Weights of a small mixture-of-experts language model, trained from scratch on English Wikipedia: width 224, vocabulary 32000.
Below are experts of layer 4 (counted from 0) of a mixture-of-experts language model. Rows are named router (the router's row for the expert), down (a neuron's output weights, with its number) and show model dimensions 0-223. Each number is 200 + 40 x the weight over its row's rms, rounded and kept within 0 to 999.
Before each expert's rows: "comes before" lists some tokens at least twice as common just after its tokens as in all text. This comes from a sample of Wikipedia text that the model never trained on. Tokens count by the router's weight.

# expert 22
comes before: "s", "t", "re", "ing", "a", "ed"
router,126,235,176,274,177,228,240,185,242,195,302,200,226,132,192,167,162,268,186,212,172,224,181,235,200,214,150,188,112,154,196,209,179,188,216,207,191,227,285,208,184,245,185,248,221,270,122,212,198,224,294,162,160,209,146,213,181,238,147,125,182,191,95,196,220,198,204,282,209,242,160,217,158,258,182,145,221,165,250,166,166,109,149,248,212,263,207,182,147,246,244,148,175,156,199,205,201,235,225,199,250,173,150,204,178,189,180,138,143,195,228,237,189,170,198,242,252,157,136,205,245,202,200,214,210,197,227,190,214,307,212,233,178,222,192,268,184,237,166,210,153,94,233,188,238,265,157,188,169,144,146,215,162,165,196,195,190,154,307,207,220,229,197,150,202,137,185,193,222,226,241,157,226,194,271,218,172,179,164,224,197,255,154,188,211,148,182,184,215,239,158,265,187,204,187,209,285,239,136,204,204,214,214,231,118,225,166,210,176,228,218,207,222,250,220,125,191,214,138,231,145,179,219,244
down0,165,246,203,206,187,223,221,216,187,174,202,182,235,207,167,153,120,224,153,216,260,146,197,175,204,220,219,216,273,232,189,191,243,191,219,202,187,256,226,217,174,212,241,248,228,198,195,198,184,204,116,242,195,227,222,190,261,122,189,272,268,255,174,172,174,168,221,216,201,143,169,218,256,198,232,171,215,97,159,202,227,191,220,244,196,129,217,268,208,249,171,179,167,194,135,219,191,176,242,207,133,179,230,316,187,215,191,283,149,123,202,155,173,253,154,203,226,229,165,100,166,169,112,317,249,209,202,167,176,174,215,189,145,241,203,146,191,288,188,218,220,167,229,182,236,183,251,201,245,271,176,131,169,248,257,233,188,167,161,166,207,171,218,264,193,118,191,185,168,166,144,180,262,153,262,217,193,204,202,213,267,209,245,212,170,203,205,207,215,165,192,138,232,190,284,163,182,132,110,108,179,176,172,144,200,136,166,162,222,170,203,222,222,156,160,178,178,216,244,218,205,217,166,227

# expert 42
comes before: " |", " m", " km", ")", "th", " million"
router,250,272,170,247,206,247,220,143,202,202,205,193,217,105,185,162,168,197,207,160,192,255,230,218,188,254,246,222,202,98,167,185,202,179,211,199,156,319,223,251,197,222,223,223,218,262,146,148,172,257,220,159,143,202,195,244,193,217,198,161,142,140,175,204,168,214,182,243,200,277,205,260,173,198,175,169,270,173,229,188,151,170,135,273,254,144,221,176,182,239,228,167,194,191,220,154,131,216,230,155,216,175,163,187,153,199,196,148,113,243,163,237,181,157,197,207,208,254,145,229,185,184,222,227,125,250,190,206,210,209,223,252,166,183,228,284,184,189,147,232,280,214,224,228,179,153,166,183,171,189,211,187,167,145,203,207,226,156,187,191,217,235,161,194,208,167,150,210,214,194,232,131,258,196,270,195,127,122,161,213,187,220,187,230,173,182,213,140,250,365,225,185,182,216,166,224,237,274,158,239,167,253,232,219,141,217,216,205,191,270,209,196,219,271,241,163,248,225,147,198,172,179,268,266
down0,228,221,175,195,204,182,192,174,216,178,206,332,204,127,147,232,208,270,174,227,153,186,226,165,201,150,206,176,216,223,180,162,189,143,222,198,159,181,152,198,207,156,168,182,241,222,199,238,279,132,253,134,143,126,122,253,149,97,224,235,195,206,236,243,138,180,143,183,229,193,128,196,133,185,213,237,151,197,251,177,146,173,124,165,135,150,264,173,171,243,136,223,168,197,163,215,224,175,246,235,188,281,211,159,274,115,222,188,122,192,232,200,200,186,214,191,224,225,194,262,210,193,178,268,240,206,150,178,168,241,221,203,230,216,246,258,202,158,246,228,267,186,160,192,148,155,216,222,154,210,154,225,168,239,192,228,134,176,213,224,254,190,157,153,160,201,168,237,249,210,144,194,276,189,216,247,183,233,265,266,193,240,215,291,157,202,216,228,293,207,212,172,163,203,249,146,207,190,208,191,216,208,195,118,196,198,180,110,187,166,214,186,211,190,165,168,156,237,216,177,205,153,270,203

# expert 6
comes before: " |", " was", ";", " is", " has", " would"
router,228,248,151,158,230,226,191,165,221,154,221,259,207,164,152,171,175,245,245,216,149,243,231,186,145,186,251,185,320,177,196,155,186,140,155,146,191,152,157,219,266,252,252,269,234,230,179,131,244,221,236,147,163,187,147,270,165,213,166,174,184,176,242,157,206,260,146,240,255,202,144,237,150,245,153,161,154,168,230,162,173,173,155,253,247,191,214,208,166,226,259,185,192,151,206,177,152,180,258,150,222,227,214,176,144,126,168,144,173,270,163,237,156,155,182,174,236,183,167,266,199,168,188,239,174,217,193,136,176,255,249,255,172,161,232,240,156,144,143,215,213,201,228,241,167,228,153,150,195,167,226,231,185,148,251,171,240,193,215,244,251,264,159,152,177,165,182,248,177,254,237,157,259,214,181,179,196,170,157,176,170,239,152,272,182,139,285,151,233,239,168,158,146,233,155,235,226,238,195,241,179,215,224,260,186,237,170,261,192,251,255,154,232,218,229,168,182,255,162,245,151,176,206,233
down0,289,228,131,175,171,223,210,175,123,188,143,194,172,154,146,116,230,217,197,235,194,166,221,253,194,190,234,207,171,189,171,216,184,203,122,226,265,126,202,258,210,189,176,247,207,155,167,239,270,168,185,177,181,177,263,224,253,196,214,180,148,236,185,202,235,210,147,224,232,176,223,196,209,289,171,186,292,184,217,241,168,186,244,160,233,252,210,196,293,215,248,175,199,240,184,186,222,216,161,199,286,238,197,176,179,143,239,230,160,199,197,181,192,186,211,230,193,187,242,291,213,201,203,152,248,251,84,268,237,214,127,217,98,185,215,194,223,218,169,230,221,231,173,241,249,224,197,176,232,169,224,234,164,188,209,201,168,189,194,249,146,196,225,195,157,268,236,193,182,129,225,253,123,205,236,213,122,172,264,220,172,236,195,241,173,159,253,243,334,259,202,211,203,143,206,222,157,251,284,167,219,173,179,255,234,224,199,241,220,258,260,177,171,188,201,151,239,219,181,201,113,155,204,210

# expert 41
comes before: "\n", " ", " 0", " 1", " 2", " —"
router,138,227,162,205,244,224,144,119,288,174,206,236,189,185,142,146,149,223,203,215,159,238,209,100,155,192,139,181,239,205,180,133,228,184,250,179,176,220,224,260,213,247,284,208,261,243,184,213,194,269,207,205,180,248,154,223,183,257,193,176,170,94,184,189,249,184,201,183,200,175,190,220,195,194,125,175,259,171,250,205,171,153,193,180,187,170,187,190,193,227,211,190,186,189,182,167,200,207,210,207,258,202,134,192,172,123,234,178,169,252,159,154,142,208,218,195,230,197,84,211,222,174,238,224,251,217,181,162,190,198,217,233,161,171,229,226,133,223,193,191,217,226,221,238,169,204,228,137,277,150,185,212,115,154,199,163,234,216,179,226,230,185,182,122,194,174,162,312,211,235,225,140,205,219,206,127,210,172,210,144,232,196,213,216,162,231,181,193,178,236,218,236,164,201,208,312,216,223,130,275,153,200,195,227,185,210,176,175,114,213,290,174,254,222,206,118,126,210,97,241,157,177,196,275
down0,218,273,189,201,186,259,189,209,107,155,194,212,218,167,128,190,114,198,213,154,235,146,221,202,223,235,163,246,210,177,137,233,244,90,157,178,205,197,252,255,196,166,245,278,177,223,301,182,263,240,229,181,176,152,199,134,208,210,131,160,217,253,263,125,195,215,239,184,231,184,175,218,214,224,150,190,214,269,193,197,182,164,145,161,254,206,209,203,157,188,294,163,193,219,175,216,212,179,196,150,150,167,141,273,228,189,201,178,132,236,196,198,232,193,226,196,232,155,156,144,224,174,206,187,194,216,193,215,149,242,242,186,211,186,280,228,133,156,183,255,175,166,162,156,149,216,256,164,140,167,238,219,179,161,217,147,169,231,257,234,160,180,230,273,196,232,148,208,190,272,239,204,195,165,194,163,208,219,94,211,196,185,164,291,267,226,181,175,180,164,174,208,156,236,96,213,216,246,137,220,139,256,211,199,183,240,148,273,174,242,179,204,153,200,248,208,163,224,242,245,213,205,246,165

# expert 7
comes before: "\n", "|", "-", "==", "The", "==="
router,258,204,121,288,223,203,265,200,228,144,268,201,204,216,174,218,159,221,246,215,149,226,263,118,193,176,178,174,164,166,276,128,226,154,245,178,180,211,202,166,178,224,229,216,225,254,159,225,193,217,178,189,172,240,200,227,162,205,203,205,156,158,201,193,221,215,193,216,189,193,166,244,193,184,181,185,222,196,220,221,174,203,145,201,262,211,269,261,193,201,303,205,196,203,279,140,205,208,196,198,226,209,206,207,164,184,220,133,192,236,196,151,195,150,132,204,222,249,165,301,169,132,209,229,249,291,234,195,209,213,209,202,195,213,234,267,210,128,178,195,149,176,215,204,175,156,119,149,266,191,203,186,109,177,200,190,233,125,215,224,252,188,189,188,177,179,192,210,164,203,226,170,290,180,216,60,240,148,208,215,131,207,211,253,177,221,230,177,191,248,82,285,215,253,177,343,219,203,156,213,236,259,167,178,196,249,205,217,162,207,188,200,234,214,197,193,154,223,135,261,204,204,206,256
down0,225,224,249,249,212,205,171,214,160,205,211,136,226,170,137,199,201,225,257,198,128,205,191,209,152,225,152,196,178,146,188,208,168,189,202,199,138,202,240,262,196,144,156,197,266,244,219,202,176,227,278,233,181,163,192,149,193,137,163,157,142,208,132,197,156,238,222,194,124,214,148,185,218,155,229,186,135,226,304,201,145,170,192,190,180,121,171,132,116,330,229,167,271,166,272,154,148,195,173,209,273,305,175,196,197,150,164,221,215,213,200,209,147,258,205,148,229,208,285,157,232,188,270,223,198,224,177,160,171,163,203,124,182,222,203,212,263,210,156,184,186,242,213,221,208,230,272,247,240,198,216,193,228,209,189,131,216,212,198,252,185,190,239,232,315,245,207,242,112,166,167,195,188,245,195,189,222,133,148,136,238,213,227,169,225,249,202,205,195,222,221,196,164,174,195,240,193,163,176,197,115,181,189,229,193,200,196,213,202,230,228,243,188,175,290,242,206,231,205,251,123,245,257,187

# expert 1
comes before: "\n", "-", ")", " that", " He", " ="
router,232,244,146,152,241,250,186,176,238,161,213,251,215,163,163,161,185,258,244,236,157,243,237,171,150,177,270,202,282,171,197,140,194,149,158,156,173,145,138,240,248,237,267,243,248,262,158,135,262,224,223,160,145,194,155,255,148,242,162,156,161,188,270,153,217,273,157,248,259,195,167,243,171,235,175,167,131,144,204,161,176,196,161,247,235,189,227,206,158,243,269,167,196,149,224,176,180,187,236,155,206,208,211,219,163,151,167,150,179,259,152,254,170,163,190,172,258,196,174,264,204,177,207,238,158,232,188,151,168,249,253,248,164,166,225,234,151,137,155,213,184,206,227,237,146,211,160,155,172,148,228,234,208,150,240,162,251,198,220,226,266,240,146,140,187,149,180,243,163,244,238,146,232,199,194,192,182,179,168,175,157,239,145,265,185,137,260,149,231,239,167,154,140,227,155,229,233,247,191,241,192,219,237,252,187,256,171,261,194,247,256,146,230,215,234,186,194,244,173,237,166,160,230,232
down0,265,132,247,193,176,175,187,216,276,162,205,307,182,227,180,89,157,244,244,162,171,283,154,266,194,197,175,216,224,233,196,205,225,144,232,190,236,252,180,207,134,264,275,259,179,141,161,193,186,106,198,160,241,206,104,223,141,177,155,223,206,206,190,119,237,232,174,208,154,207,207,228,222,211,151,222,245,160,238,155,225,174,172,215,191,225,128,175,221,226,214,197,154,191,231,193,210,275,251,250,187,200,176,208,188,173,133,126,211,202,258,162,203,150,207,203,270,247,253,198,217,238,164,159,130,167,190,219,112,222,217,216,200,223,203,233,226,219,161,211,192,191,207,253,233,173,208,206,222,181,184,203,237,197,139,202,251,215,279,225,151,248,242,234,125,114,205,250,262,210,181,172,143,149,244,224,189,249,190,239,163,187,189,201,230,199,151,254,189,208,138,257,218,204,221,215,101,226,200,226,259,159,173,232,218,219,320,211,178,122,213,209,199,198,224,225,227,247,252,196,195,159,181,206

# expert 3
comes before: "\n", ":", "-", "|", "==", " =="
router,181,208,179,204,314,242,223,180,280,166,263,206,219,180,204,135,162,235,233,170,202,212,196,235,155,163,148,92,223,207,176,92,181,170,197,179,239,241,157,118,239,189,311,177,229,225,194,211,219,238,220,200,178,186,190,257,150,159,153,251,123,174,191,179,241,208,169,192,211,230,166,265,193,234,180,163,251,174,236,194,187,192,103,205,285,212,196,278,135,207,205,212,147,176,290,179,214,159,236,151,227,197,175,201,207,207,180,191,175,260,160,211,188,209,157,199,225,226,202,235,256,139,257,245,204,274,178,176,174,225,201,208,248,195,210,214,216,182,180,224,188,126,245,173,159,233,122,198,275,205,195,240,84,190,225,231,246,182,232,243,182,207,167,170,168,178,168,206,100,166,255,109,177,171,207,89,230,164,176,202,236,235,201,196,247,218,176,199,218,238,157,238,207,150,191,309,177,242,156,170,238,248,201,187,168,238,230,175,150,205,196,187,242,213,203,200,214,217,179,237,161,201,249,187
down0,199,171,174,200,167,198,169,171,184,186,223,237,230,206,274,146,227,152,141,151,252,201,250,191,193,231,219,256,180,205,157,152,246,291,196,180,181,216,195,197,175,239,282,160,172,226,299,129,264,207,142,111,174,177,211,142,213,117,174,261,189,210,193,218,248,217,147,199,217,190,199,246,142,263,198,246,147,146,199,177,216,193,187,205,162,179,123,200,202,166,219,184,237,218,174,137,172,238,241,154,177,162,157,228,255,318,247,173,240,256,266,234,243,228,227,169,176,156,205,183,150,233,159,138,154,236,130,176,198,174,155,238,215,133,162,255,260,238,134,220,201,242,203,229,174,208,211,188,174,237,182,165,200,127,214,191,194,257,161,179,222,213,195,212,248,210,233,217,152,168,146,181,228,223,168,195,160,206,197,188,170,163,161,252,240,212,225,206,173,242,193,132,281,266,269,217,188,221,196,186,219,172,205,232,194,212,73,237,178,172,230,168,171,150,118,211,240,193,290,260,188,178,252,255

# expert 28
comes before: " |", ";", " The", "·", "{", " In"
router,233,243,135,147,257,237,207,173,226,158,219,261,215,156,155,172,186,241,247,221,155,242,236,172,136,189,245,198,259,174,199,152,200,135,167,152,163,174,163,229,253,252,245,253,250,251,171,148,250,236,247,147,163,176,151,254,163,238,161,170,167,178,275,141,214,264,153,240,256,221,145,245,156,249,168,180,129,150,218,172,159,193,158,241,241,189,215,206,164,245,240,181,200,130,243,174,142,158,233,145,224,221,209,177,157,148,169,147,172,249,159,254,149,166,187,176,248,205,178,254,204,174,173,236,172,223,197,148,150,243,246,253,148,159,234,239,178,162,155,223,184,218,229,225,153,225,143,157,177,165,229,235,204,155,251,176,251,176,228,224,264,245,147,146,174,141,175,261,169,249,233,155,270,214,209,176,196,166,165,194,189,260,145,247,193,140,253,151,251,221,172,147,142,215,165,243,240,224,197,240,187,233,240,249,188,243,166,245,189,248,252,147,230,220,231,144,182,250,151,243,166,156,236,232
down0,220,232,262,131,206,247,171,164,197,167,225,139,254,259,215,193,266,198,149,172,125,309,275,268,276,159,174,173,196,218,226,185,186,179,164,193,131,161,221,202,295,185,187,233,144,214,215,206,214,139,157,245,212,170,152,255,195,163,247,110,235,136,214,195,217,166,171,269,172,172,108,221,192,174,184,153,235,167,213,257,217,164,209,130,167,113,178,211,233,276,171,201,201,182,192,246,187,190,214,208,206,230,266,190,219,139,219,205,113,156,105,199,281,231,168,234,158,216,176,175,234,168,310,188,213,218,168,204,152,167,155,141,218,174,293,253,213,198,183,205,214,216,194,217,192,190,240,203,258,185,228,244,188,159,187,166,224,154,275,167,234,161,219,212,195,146,230,180,181,236,227,196,187,232,194,133,201,200,203,186,159,260,206,262,187,223,203,211,263,174,236,268,194,208,227,182,191,215,158,229,127,157,226,168,193,228,181,185,240,257,276,231,147,163,178,200,164,167,176,173,134,177,187,244

# expert 34
comes before: " of", ",", " in", " for", " at", " de"
router,226,255,150,160,242,227,208,163,234,172,226,253,200,154,142,162,179,245,255,233,145,244,233,176,166,159,264,196,273,162,203,162,198,136,170,149,161,177,172,227,258,237,254,247,244,231,163,168,260,231,231,147,155,181,155,255,143,236,158,152,168,184,260,132,207,266,146,241,253,232,149,244,148,246,152,172,159,136,207,176,164,178,145,246,250,198,225,214,157,229,246,170,191,135,226,180,172,184,250,159,227,214,204,180,167,138,155,156,169,262,152,229,154,153,179,174,249,225,170,250,208,173,207,253,165,224,181,136,173,244,265,256,195,152,227,234,168,147,147,209,198,207,246,263,166,237,144,154,189,168,227,238,196,168,252,154,251,187,213,235,262,245,144,132,176,147,180,245,179,241,239,161,244,197,198,183,196,184,160,186,166,229,145,249,186,134,251,164,258,239,151,137,145,232,161,218,238,246,196,222,177,216,218,255,182,248,179,251,194,260,237,144,223,237,241,174,173,256,165,230,162,154,227,230
down0,117,199,174,243,119,173,123,166,244,191,200,149,211,264,197,233,204,178,242,224,204,146,180,214,221,169,224,204,216,188,221,47,154,160,210,182,242,174,202,135,248,255,170,242,193,229,211,125,168,179,203,185,161,153,228,169,189,181,188,186,153,274,239,253,174,180,191,196,123,234,179,220,232,230,170,216,260,146,152,196,214,191,190,187,154,189,220,231,208,229,156,255,155,179,125,166,256,229,260,177,161,219,164,247,208,169,229,124,240,246,213,163,217,247,150,235,240,155,146,141,191,162,222,215,191,222,175,223,226,189,189,182,229,196,119,168,178,203,154,179,145,247,164,256,227,198,139,233,180,211,243,218,226,152,166,260,245,176,181,205,196,181,247,197,76,206,213,195,208,143,227,217,232,109,283,188,248,185,295,171,238,224,181,178,174,175,175,169,236,136,108,207,197,135,233,194,114,178,172,167,155,191,227,188,146,179,240,226,183,176,190,210,193,248,167,192,133,236,302,169,150,210,201,194

# expert 9
comes before: "\n", " |", " The", " and", " is", " ("
router,301,243,193,214,221,217,166,111,213,181,275,234,180,146,165,132,162,240,216,172,136,267,247,151,168,187,145,176,235,149,141,161,180,159,217,152,180,194,242,184,250,237,221,216,212,218,165,265,238,244,198,169,155,155,188,217,172,242,187,159,159,173,152,191,215,233,214,240,178,176,150,229,184,205,210,165,164,205,221,169,176,197,150,276,184,216,205,176,172,247,289,121,180,165,231,180,144,226,207,161,221,226,164,183,213,154,161,180,160,234,144,216,147,192,188,207,209,246,201,246,222,125,216,272,178,210,179,178,215,216,226,268,173,213,260,267,129,158,209,228,188,203,256,102,180,223,198,150,209,187,225,205,106,177,280,162,269,182,276,227,267,298,195,206,189,181,185,183,125,265,259,167,269,244,256,191,223,182,173,191,193,218,189,203,244,171,156,185,212,274,181,225,175,178,185,242,261,267,180,190,176,245,186,279,192,264,220,203,221,225,222,147,221,253,208,152,177,224,153,229,125,171,234,262
down0,208,231,162,262,182,227,184,144,191,245,203,174,176,161,139,225,170,203,208,237,205,224,153,225,167,174,138,201,254,149,137,204,210,166,231,182,214,144,177,225,235,237,211,246,197,226,205,239,184,96,183,212,194,245,207,219,242,211,164,181,187,185,195,228,209,244,198,223,203,125,231,201,240,172,208,99,211,206,281,209,182,153,160,239,155,164,213,218,163,195,89,153,152,208,129,279,148,145,256,200,186,230,177,250,244,185,263,255,199,149,116,162,218,194,207,193,222,175,147,171,177,227,174,250,140,198,163,191,227,294,247,127,146,212,198,199,163,177,179,194,109,225,168,141,269,154,238,175,177,192,217,108,143,238,163,191,169,225,186,159,162,200,207,237,176,199,245,203,133,190,169,188,262,215,167,217,276,185,180,254,160,175,299,233,154,230,219,249,193,164,225,160,203,187,230,216,140,207,240,166,234,237,130,208,176,212,192,192,180,175,267,139,171,134,79,226,167,210,207,206,109,188,227,191

# expert 27
comes before: ":", " of", " by", "):", " name", "="
router,183,221,167,251,300,227,192,178,267,134,231,203,169,180,185,103,161,215,220,231,201,205,212,232,193,247,165,206,113,180,164,126,138,168,176,143,193,146,147,161,214,225,235,186,215,218,189,243,239,229,164,161,168,183,210,264,178,223,149,247,160,147,199,157,228,230,179,212,212,235,220,204,147,251,192,173,293,181,264,208,224,197,195,211,226,171,252,239,108,218,204,206,201,185,238,146,196,144,202,155,251,166,215,194,202,214,177,155,172,208,121,275,160,211,94,301,233,181,184,263,261,201,241,222,122,208,185,170,207,222,198,204,205,132,245,205,220,176,184,285,185,86,216,142,209,274,164,182,239,204,223,229,129,202,240,220,267,235,160,208,226,272,140,203,117,210,195,215,154,220,249,170,161,196,159,135,170,226,132,136,217,244,214,208,191,170,212,158,208,237,177,202,169,216,153,282,197,210,156,169,246,249,179,221,175,219,173,212,193,229,178,166,199,258,194,212,208,225,198,216,160,192,311,207
down0,235,219,214,203,105,206,273,310,117,224,111,117,126,231,222,148,197,207,234,159,274,162,263,278,282,187,250,224,228,192,190,178,268,152,179,242,254,207,246,124,217,180,105,121,178,274,215,182,137,220,145,233,175,288,203,164,178,189,179,226,210,194,214,236,249,210,239,137,168,211,189,138,197,195,169,255,232,206,194,209,244,167,259,193,303,159,188,226,204,192,199,198,148,250,199,228,216,182,206,252,204,182,291,195,210,215,262,246,173,136,184,207,241,223,201,182,211,221,237,156,169,230,220,158,189,174,188,231,213,244,207,162,235,213,208,260,199,210,209,145,220,203,198,155,188,173,170,254,188,233,112,176,225,202,195,160,235,200,189,204,160,161,177,262,173,104,267,170,230,212,166,208,172,251,208,166,243,216,179,166,197,228,232,185,210,236,252,169,150,176,137,251,191,289,244,171,150,210,216,199,210,205,177,231,175,226,221,207,252,188,126,177,121,210,162,176,205,179,150,178,222,166,240,205

# expert 32
comes before: "s", "t", "ร", "er", "n"
router,206,249,140,157,246,249,198,167,229,154,226,249,214,146,159,185,178,254,251,267,160,252,248,199,146,197,234,196,257,147,202,153,198,141,191,152,143,179,183,220,263,276,250,251,245,254,140,142,250,236,262,138,172,205,134,226,151,231,172,163,174,195,223,159,207,266,131,228,240,201,172,255,158,264,170,161,163,181,224,172,152,175,152,245,230,219,213,205,172,250,258,170,194,144,222,184,172,207,239,166,221,198,176,162,172,164,142,134,146,239,161,260,169,165,168,152,256,169,163,233,223,177,214,239,153,220,185,147,164,269,233,252,193,171,247,239,184,167,145,239,162,201,260,252,165,244,142,162,175,148,192,231,189,156,267,168,229,178,226,238,256,250,158,123,199,138,167,222,164,271,231,151,260,198,188,188,195,188,156,173,192,253,146,240,212,153,252,163,250,235,155,184,151,228,168,214,245,256,190,223,201,207,231,257,179,234,178,260,208,239,220,145,222,227,221,158,176,265,146,249,168,160,218,221
down0,178,188,222,262,190,137,226,201,202,222,191,215,243,191,203,287,218,191,185,146,243,226,138,282,238,193,222,210,237,184,187,209,230,167,222,229,234,175,207,117,167,191,305,227,214,134,212,204,241,170,209,237,218,267,225,169,157,201,215,222,164,204,243,165,175,185,247,135,198,249,241,191,221,211,224,229,148,174,195,220,279,202,196,131,200,192,238,215,248,153,187,234,173,219,218,182,230,256,212,217,170,166,147,176,198,180,215,231,134,150,242,181,244,179,232,185,94,137,138,247,156,213,201,171,237,216,157,220,171,254,211,270,241,203,189,172,185,216,150,260,236,169,179,192,217,191,103,181,317,169,116,255,192,254,176,220,207,206,184,223,100,154,251,249,135,204,141,208,222,129,170,166,209,170,223,213,140,227,220,204,309,211,225,171,208,260,195,216,221,136,187,201,238,191,190,178,232,246,171,210,199,163,221,274,267,191,101,185,133,187,201,205,213,181,252,322,134,231,226,167,219,166,215,215

# expert 35
comes before: " the", " a", " and", " he", " but", " it"
router,201,252,194,248,222,232,130,207,299,193,261,207,252,193,208,181,116,255,304,105,207,208,254,205,206,193,207,226,148,196,208,188,214,206,146,154,147,265,177,208,241,229,190,215,201,223,122,220,222,223,220,215,174,163,151,203,202,198,183,199,143,129,124,165,152,202,189,197,227,264,143,244,194,232,148,169,229,190,284,186,132,212,182,200,213,209,188,222,193,228,193,205,135,175,304,150,218,139,286,154,279,179,155,184,155,197,178,191,181,225,186,177,155,232,166,196,194,245,131,234,266,220,207,237,209,203,148,201,196,217,274,223,105,187,253,191,148,189,164,231,134,106,260,164,125,175,192,163,215,184,229,256,205,162,217,87,194,166,252,202,211,245,173,203,166,181,132,216,175,249,223,190,230,207,205,207,211,159,211,208,162,220,143,226,178,240,202,165,260,202,180,288,193,235,156,212,272,195,205,259,124,230,177,215,172,211,196,194,222,220,183,166,237,237,239,98,195,167,182,207,152,179,208,203
down0,178,210,146,287,159,191,221,203,285,257,104,236,239,163,197,208,224,144,227,261,190,283,213,191,156,218,217,231,207,204,206,138,233,117,138,239,206,187,196,189,226,204,255,250,173,163,192,199,232,202,222,204,220,185,192,212,143,175,188,139,151,221,193,292,181,171,169,223,200,183,210,231,224,123,160,144,185,227,155,167,217,124,210,215,166,168,184,210,178,219,212,199,212,245,265,279,176,157,180,154,217,281,244,224,214,194,146,205,185,180,143,204,177,246,263,206,234,162,255,124,126,163,235,249,278,140,182,187,164,193,235,190,209,179,260,178,278,167,178,167,153,234,243,268,199,242,271,182,119,163,222,230,178,300,228,196,214,249,273,154,139,172,237,208,189,188,139,199,195,131,173,147,187,177,230,167,179,215,196,219,251,236,216,296,221,211,223,183,160,112,168,250,243,182,158,215,176,132,167,147,255,148,224,203,250,207,241,214,156,233,211,220,198,232,201,172,195,202,232,140,165,253,189,160

# expert 0
comes before: "\n", ";", " The", " He", " In", " It"
router,240,244,165,158,243,233,209,175,226,172,228,253,204,161,149,151,178,230,246,213,160,258,241,183,148,186,249,206,296,171,229,157,192,146,145,159,175,152,152,214,262,256,264,243,246,262,165,144,272,225,225,143,159,189,150,259,157,227,151,167,174,169,249,158,212,270,166,250,253,217,155,237,147,234,154,177,137,167,224,157,173,173,157,238,234,180,216,217,164,240,247,168,183,147,229,176,158,188,244,160,234,220,187,170,170,152,166,157,176,256,147,230,147,157,176,165,237,187,179,255,215,168,209,235,153,231,182,140,174,257,248,262,167,159,233,236,159,133,145,235,186,205,217,230,158,233,155,151,200,147,236,226,192,153,244,176,244,181,216,240,259,246,147,133,183,154,167,248,192,251,251,168,251,209,188,183,201,182,163,185,180,240,147,268,171,143,260,150,238,229,168,144,139,232,172,235,232,254,195,229,164,222,227,251,193,258,173,250,208,245,251,137,227,229,238,168,183,255,152,248,164,155,216,231
down0,225,232,175,122,174,143,201,217,209,198,241,219,193,156,207,224,195,254,194,197,184,275,140,146,231,259,164,232,184,114,139,165,158,235,193,171,211,272,269,173,211,226,236,181,147,157,164,163,150,99,297,259,163,165,233,200,170,230,190,147,183,126,206,248,150,145,236,185,164,198,242,183,213,224,194,244,213,158,166,132,195,200,176,221,188,167,198,218,251,271,242,166,188,169,182,138,160,189,235,202,117,141,274,197,159,138,219,228,184,291,177,238,105,196,227,200,217,192,242,206,189,178,140,194,166,146,205,169,167,247,276,145,209,163,164,132,114,184,227,125,250,219,241,256,137,189,184,209,253,192,175,216,211,171,154,257,195,222,174,280,212,200,209,202,180,218,237,214,224,215,267,228,168,228,258,187,189,244,154,215,178,164,265,171,222,254,202,232,214,221,277,213,206,188,215,251,215,286,220,238,210,159,239,192,167,242,183,125,201,177,208,213,167,141,229,257,172,264,172,202,212,171,164,246